Experts of a small language model.
Experts: 40 experts in each of 11 layers, 224 SwiGLU neurons an expert, 1 pick a token, a sigmoid router.
Training: a variant of SOAP for the experts, 610M tokens.
Below are experts of layer 7 (counted from 0) of a mixture-of-experts language model. Rows are named router (the router's row for the expert), gate (a neuron's input weights, with its number), up (a neuron's input weights, with its number) and show model dimensions 0-127. Each number is 128 + 24 x the weight over its row's rms, rounded and kept within 0 to 255. Numbers have three digits each.
After each expert's rows: a language model's description of what the expert responds to. This comes from a sample of Wikipedia text that the model never trained on.

# expert 11
router:092121138104126120117139127102141142153148110106165104084090109184122102123092094094128122077117147130081123163160123111140163149124157134156110121124128167147102085159113137081143090109129110107112083122155092144146135146144137098152170141117110083157099150146145147153146140104136129120156135133142164118141107095131116150120118139094126121071143155136093146092124120108143087146134
gate0:105137128114179132177143120142173126126123128095132118124137115157128142123083153117130101112155115079118134135102125100124183124067136150121114140116137118111101110106108146095178127105159126125103099130116066154113140156154147117161131160116156131160134047135101128125137136140151111108075115120114151147167115134163137115136081143111143115136136154158137124164164089135114118144134
up0:130131084137129097133088124141131154117154159120126132080144126131136150109114100104139186116140147154103138140139163119130096162121141088110144100142137086122107099141108112103104073119120176146134154144115165163097092123155083101114117127148110157170116140154126111102133116107142143121127083106182144142169128096094166151112109127113148161098113132091122123127125136159102155088158
It responds to: Capital first letters or syllables of proper names, often South Asian, such as Sri L(anka), Tamil N(adu), Bh, Th.

# expert 6
router:122130077105136129128114130122155176174181118116163116130080167161127096135129106101101084097129123107072110126119135096133141157134138149154119108123124139129140108125122148108165117095142120084115106100160140135133177118150111091128128154103112121146110171143116152174188138099184133134129111131128175129106096128108150155151136114111098108111159139107092121142137118098142106103124
gate0:128127106139125167166129131162128117173115096128161117154120119182127130115138135097126157135169131124133158141118091141171136148094149109111130090080097104109131132124113099106131110151121084126073110138119133125137091153123081102163137158126098136107106158118149138058181119133128123106167135110075131133117154153113153125157120104113103098130132146187115103134141131133160113148132
up0:142120149118186124145119137173115162166113105156105170127160105138115157115137134127171135118155117133146122143134121124138141121133153120167140115136149152137128115129085106085115181094139113119127135159126138121106161124096101138180064122107108079138134112153141092141156131125164142122064150131116111117130130162116134172130173124127064115137136170180123139129099121098131127132116
It responds to: Periods between digits in decimal numbers, as in 1.98 m and 70.9, plus dots in abbreviations like D.C. and www.

# expert 37
router:118116101075115102120108121128158128149155110136176091110110133120137101141088093104114106072124114127119121128110093119107168133113128179180109078096110167138110093147083115092128106126110124109139113150135103156166124131138135099127132136088066128148139176153156132179127121115128154117135109140127129117105074111128149153146107092124109101107159105124094139133126125128133102154140
gate0:153134160148127144159094112093151144141155132136151068150118114107150157146128103109120182120155117137154149150084156114126154135123157137123162134118136186109146114121104141157185119127090096094125098144130117139163165103166166086145161134122127094118158097165116125132117123142080098154123091124130136100127108136140129114118088103145130139129168170157104149139154144133118087129136
up0:137096135103146120143103067132142139113107142093097098122089112136108125137130115111137152153114154167159143170106143113124126107134160124136139115140139139090093129167143147105121128137114127134099123109129124123158094089139130076140132152152106103105163121132124137076153142131113073115110096121099155095143126153126164089103156096184166155115124123109145121116126143129050085146148
It responds to: Common nouns for people, family and institutions after the, a, his, e.g. family, government, son, population, census, council.

# expert 4
router:103139085116142110141164103112138170154163099125138111121116131123156108133142127127115111074112120108121124119116129099141163148121153133144120109151105171143130104116156131104143077104105103104091106120153126132166183139170147127130176155130080118162099176146142138121185092128174140120167114125140148116112114100147142149114135117101099071121119131131069125143131134114110090124106
gate0:147162106144125085134150121138156126137099126083155139140109154153161144148138089172144108106153139133151093096107077144125137068110153186121118110124114146100135117143125136117125116117122129125084120114147092125152177142151118101121177092131102120117115146119125128130125146164131109133159150117139169146143134140158108166133097143178094101147082121142083097163114146133138110080112
up0:143145110164136086125152092126071124121112130075121167133133145162112136116138131140176104122140144134146145121100128139119119102118169150106132113143142150109150107128117116093130160091104136093131124059110129127119110104168134122125146078091110140144121128090119119127103138146112094173113156146147140149129125157165117156116111132149080084133097136143080100124071158127164135089115
It responds to: Line breaks around Wikipedia section headings and paragraph ends, as in ==Roster== followed by newline, or a blank line before a new heading.

# expert 0
router:123140120069105095124154131125100140134154097084175126083126145148113087167124128106118116103112127133116097161127144118121160136148109158150094074145107155124131116135109133099121113146153145124081126136163123121149127113140124117121147135069121123148143204154111165149145125113157133136114130130133123089128111106119140171110113089064123121142145123142072142140141140155116068133121
gate0:131121148125102097159114145133132125149168089152153114108131095150145056090139134122119093120164114101108097069134179110143110114124128101133125124148130161115130133109127090139117119138097162133119087104100148124133114071153107143196132104145130179152135138175122109123148166093126106156142123134110122093115146129145148131083132087144105151140131113159092110110118116142137126150100
up0:100119116138092144081082119143125133112114154100092122139126154080131100126097094122109120115108115105151133128115136124076113100101102167094115140146099123113130105103171138149126131142131101113100135151143122100106116139134132121127125126094121069066107135069118117164138107137163122127087157110145123110137124157086129139175112107122160122079123135086091163134139125080094130111135
It responds to: Middle pieces of common words split into fragments, often before a suffix, such as o-ft-en, A-part, je-op-ardized, M-ethod-ist.

# expert 13
router:099125118100151094121136128146132162175142118095159085099100149173165101117088115135111097099106132141085099124105122107105143184120166148138089086145128165161130101139112137097135121133120095104123102130145128133163161139138122104116176163116102119140116157140128134143168138091139151118120104133098139128098119106132104152079140130105144108078131116147098156110093126128137090087113
gate0:138124136129126171091153163074109120132061105133125106101131127134145136087105132115154099133149118149107100148128110102112144131093121137089103132149119131110123128143120089195122139134152065126147164127167116102152150107159097115134127144136104142140121158168154100159128126114117133154146083135149107116129177108100138138097146102124146135093154140095108151081115166156127088141122
up0:122090133135142145120128170093133128135109146130119107091135120142153096098181128127171121121148133141124116132120106136085164131105071122088096149153145103158139098154127127163143166115114092152172126125143108110116178119170099147137128143126123123098172151175149123171131146094081094146131093179141086104116170131098163125119119138156143123130134144114089112142133105117101121118135
It responds to: Letters and syllables inside personal names, chiefly Chinese, Korean and other foreign names in rosters and results, e.g. Li, Hu, Zh, Gu-o.

# expert 31
router:118114107078110080106162135154126135152177111094145111097127134111122102140149063119120134071091112101133079117107092113128188140128107132155141093143111130139135082109090154123131124095126111127092123133157123121152157124135144128126127138083088131134114151161141166145136122098162131147156118116117147120101077124140102158105101086105124110112143158131112155139104136137113092094111
gate0:145122145137126144118120134135127078163128141168129098114155130128162110106192096109132094129079135123105086128146089119137122102126162124096138131094115148117105119127152117131133087101143121080128124156128187125106184101116147121141129127128151129099132147178180114160183089183138123123099144148131102152107126153101113156123106122138133120157130075111124107119125156114124093137136
up0:122121141155122120124104092146133131143080114118126130143129092107080104141076119109128122141138180103124143108067104132143124125127162120145110103128119152153122149119130118135136149110157091164106172143139069124117086158210119153114136138090151119150140107176109147147113124099117171121187144123137116144135119130134126089141160145125101105117154151108126141148155137176107136116100
It responds to: Inner pieces of longer common words before suffixes, such as afor-ement-ioned, lik-ew-ise, attit-ud-es, extracur-ric-ular.

# expert 10
router:121125115068120089130145094158134144140146104092187093114119127136119112125158125100120111113081110157123076132140129110113184118126103175129112121113153142128123130178107126095108133114126125106118088138164118130136131120127123112150148121096054149136108165193158177166143125126134142133129143130133101108095095107108112146119136091129123105092131127162107137129119152144136087104108
gate0:138082109125085108077085123186132123143112128146115102155123134105158112146118132089139115142130127100136132181129137148131136116123127133115133155117142189088089135119109148166104132136154052137102079123143141143125121091141111118146145092138118099148102119112151105141128141132132169075108138092101137106144137152107137112112172120145137122148157131123134137149143122107069122075121
up0:119115142133134147114142138114137118133156136185128155093121122105112165143160122089087149123138153090146138157144130156123136125123116160161126104100141120125049114125138108107123159151152136141168122113144162172124128112085149122139146106104123146139185116163151127180086145107103173149166114103120106114156098107050140126143113119137148101136113131121148095133156139135096147130125
It responds to: Opening pieces or whole nouns and adjectives after articles in prose, often stems awaiting suffixes, such as eas-ily, heav-ier, compet-e, range.

# expert 16
router:119151127100134144140148125146154156163157132134172098130123113122139106121116126096082130099087106151114119127108148102106178155119148168122130127104139155112131115130089140126145102151145116128130052088194130155147140115114141109130151116092108106128112168179155155154136110089187164106124121131130149114091127082133129148102113105117109088116156126131104109116129141103156105101111
gate0:165139112156100075144126080157128151169146103134091166168118130170096114065105113093139147096160116139105128110165124109147073131107171133099109115122094131123111089151134148133145154124138132125109094085129152155138112085132098104114120130139104153142120128157133142062119129139137122179124106118135094159130156121121117123106131113144120132137110095126086127114129149145153117089123
up0:107105099139137072159127132111088076167156141139104127100114127152116095132100111076141185115139107163176140102113121129128106108089134114129134105169140120137068102094102149102126149116156111117131051135120093114138146151107109136112150135115108092109147112091111113127152127129130126118152113144137075174156132189141108146106145131143142132133115112117126126138108114151137145116117
It responds to: Common action verbs and particles in plot or event narration, such as ends up, teams up, took, made, take over.

# expert 25
router:071124125113125126135144109130131132180142090112169136077123118161154104137105118107119102101085133112094090151132134100091139138151090164109082130139124139126124104148123131072121118118119119121132068133140113120152153126120118099129174160078082145143113151147115179131170105121114128138137111142128144113082088127085113161140131081109109097123125162125116170125125132124136108108137
gate0:135127156158114141101137074132128123120094119138099125131135112118168152163152107095121123144155120120124144145119134090157125148128150105130084136120119110149130132128119102095178153102149089108118107127138099104158129120164129154149095106110121194146121181106147146166086141126121149140134110137149129115103124075106119126098107143106128086142173102137139134189111149163153134184090
up0:141109112111084101122101133143150142137157138119163138122139130127122142138117117138103117089123094143153096119150152168111116140113150139138169156130096162105108128082111117127132132168117088179127160091131164142093136099096094146101152147117112100105115067135201136107150122127112107126158137099147120103116141152153107142114129118107080116082113141170162121112133136095101140077119
It responds to: Capitalized first pieces of words in song titles, album reviews, band lineups and genres, e.g. Pl-ays, syn-th, ac-oustic, NME.

# expert 30
router:107116094123103099123131092128123134140143105111151100115116118134145102138109078112109135089110131122135115149136135097127129147142132189153106078120113165152104101129098149117116073106141138087119121138148103140174137089168140112149170140100126117158124133153163169182145111109162144094143113113128146116093108137131120135078127096130148075115161138153077109154133118114151096113152
gate0:088182113126096088097154120089105070130124116140141123134106172115158154106175113119136100130131130040114130103152131104142102106116139132127163173109130109141118140129137114136131158124115145129110122107175146144144152086090126146134109155095131123138108157143103146133187150129121112151128118170114195146106145134148132126109114130129116111133094155161112138122143144153153119100153
up0:133184142138140138115160088100092160129116119152101138143114116145135170094184122173138128131156105094137156127112126091108132100104122160132146141117153120098126194132125091110123137072091151106093120136142179143147152118078129125128137094104106128115108176137111098132137121114104128139110095135127155134110142100164113122099129143109140091104136166155127091153104139153152119091125
It responds to: The word the or The after prepositions or at sentence start, as in of the war, in the National Heritage List.

# expert 38
router:141109127101129104137131144128134145118134109083139109130121171124109110147105083121108123120113112125112069140154098108119157147120144161158088104150142143116101103139141184095163098117149083120101100143155092140146147123156128094096147153105109089142127169181110176167165090123136163144125128124109169099108117124116134187119132108087124110100134151149104141119122114114122112125092
gate0:115133167155148147108134136155131127182087108131162084119083129143110124071095098110112163112132082132096133120136113124105165135097149153117102137143085163133149141155139163161131150149113110134114141120132118138120112116105099162082125152165128127104054124145142128134137114111133149158132127130104136122132128082112124105117120149140131114122113138206139081143149126140076118156134
up0:154114130153114159100093119143138116160124154128133138136158140087126126133120136094158144098088102128125130083136139121142175116094139107127100122077094151110084130095127174131070143100121144111143127120135169134129121125114110124124159141115112159094098125153174105164133136142121140131102151111037133155135146115109169167115100108168141105127141130153141116165129092138117095128143
It responds to: Final pieces of Latin species names and foreign surnames, such as -idae, -ensis, -atus, gastrop-od, viriditinct-a, Carlet-ti.

# expert 20
router:100122100101140130120126087107165154143150114085169112112101148132129090156111105134107088105109146132092101156124114104134172148102135184157091119138135150135126128119111143094121074108118114098091091113133080122157142137143130104132158112118090094145125166150119157132151096130175146107150129152117156131106109120136140166137134124094094106063113133151099135131095120130118104090131
gate0:099125133143137087166127103087083120119134130125119100116121143137151129150149142138133107132148113143133097138125125180154144158106096122147159158138124099116096095112102125186158120116152124126142094164161163170115147172138116135134107112117107155141077117112161137102119074127135101107168138101137138119140120153116182088115130097096150143116168110149118109092161130119153083093156
up0:147134092138068118106150145126131108110151149141130128142154139119109146122020105114118165118145141081138108110143112108117123115136149160139143089152106130166163153120098158102106120126098123114116112103126093075108087162144153135145135121126150119143127127120121099163116155160099150180137101121132154100148122094167098147139130156133137144103129111117143094130172141158124141144144
It responds to: Line breaks ending bulleted list items or table header rows, plus coordinate symbols and ISBN-like tokens, as in Kornaka, Tzara, Lepidoptera.

# expert 27
router:119112119066137123103110137144126126163175114114185094093088166158124088126124114127100104108114117102100097144104110091130164153115136172140085133137117146129136095119128142126162116152146142133113105105142128116139125108125150118155126143081098138138141162184135182146165104097155150125125111099119162109101079133109104150100128109109103095094118110137083129137148136133120092141138
gate0:119137133136145113115121122119115100128110133154168098116084120076106149127100140191141103103126138125119102161143116118098120105135102147098100134186173160166093118145114143156126130153107101172122107161147111144137131154127113095165147129126075129142114141127153131108123125151074147105146122112120083142140158133110127144140126138162113155132115128115135205098075121132098099138156
up0:105135120145186084114169143126099105128153107103124143152127107135121098131105144179149063119097090112139135094157100132141146163101122122110131120125111164127105131134083134149121112137145087140136169143108117136135105167184135118133155118117133123109142104120073133109147124135094128151142163090123135118163116121135091111120110155139160135097158075155137129082101174155128115110108
It responds to: Vowel-consonant pieces inside proper names and rare words, such as ast in Chastain, omm, enn, amp, oll.

# expert 35
router:148103125090146125091111107164151131166131116114144066113107137144100130176137096129096091081128122089115100130104149102133165148120112157146125108096124140144135081132085128118152099143150107107084103131168127122145141124135162117137166120129107109120142176162124156155131117100167157124140127145097124079120084101124140149088117127114137092113167148113095134157131147094146117097108
gate0:115147103177111161116179110143082121116106116130158101095137083118116117115111111119152137121149096129103131134121157134160118141114128102139103145117132123125104132132056145183135152166143157118173110090146118130143093152162086135128127095107123150151157137137102149148129146090120096109153132157125108109142116150137129130118105145153064096067140153109115140140137152183146118145129
up0:145112099133117140186109125146138115094141135150092094129150111127110150135125139152105135090148172148104125148131157157105141130146132110101133107121148116181139107132114137149132093116081123143144106090133121118121148138085168123172096110132125112132124118162138100105154136133177099139103097109121148125121134094159154090135095090144128125091081075142135176141088069117127108133170
It responds to: Past-tense and participle forms after was or he, such as inducted, known, announced, used, appointed, Preceded.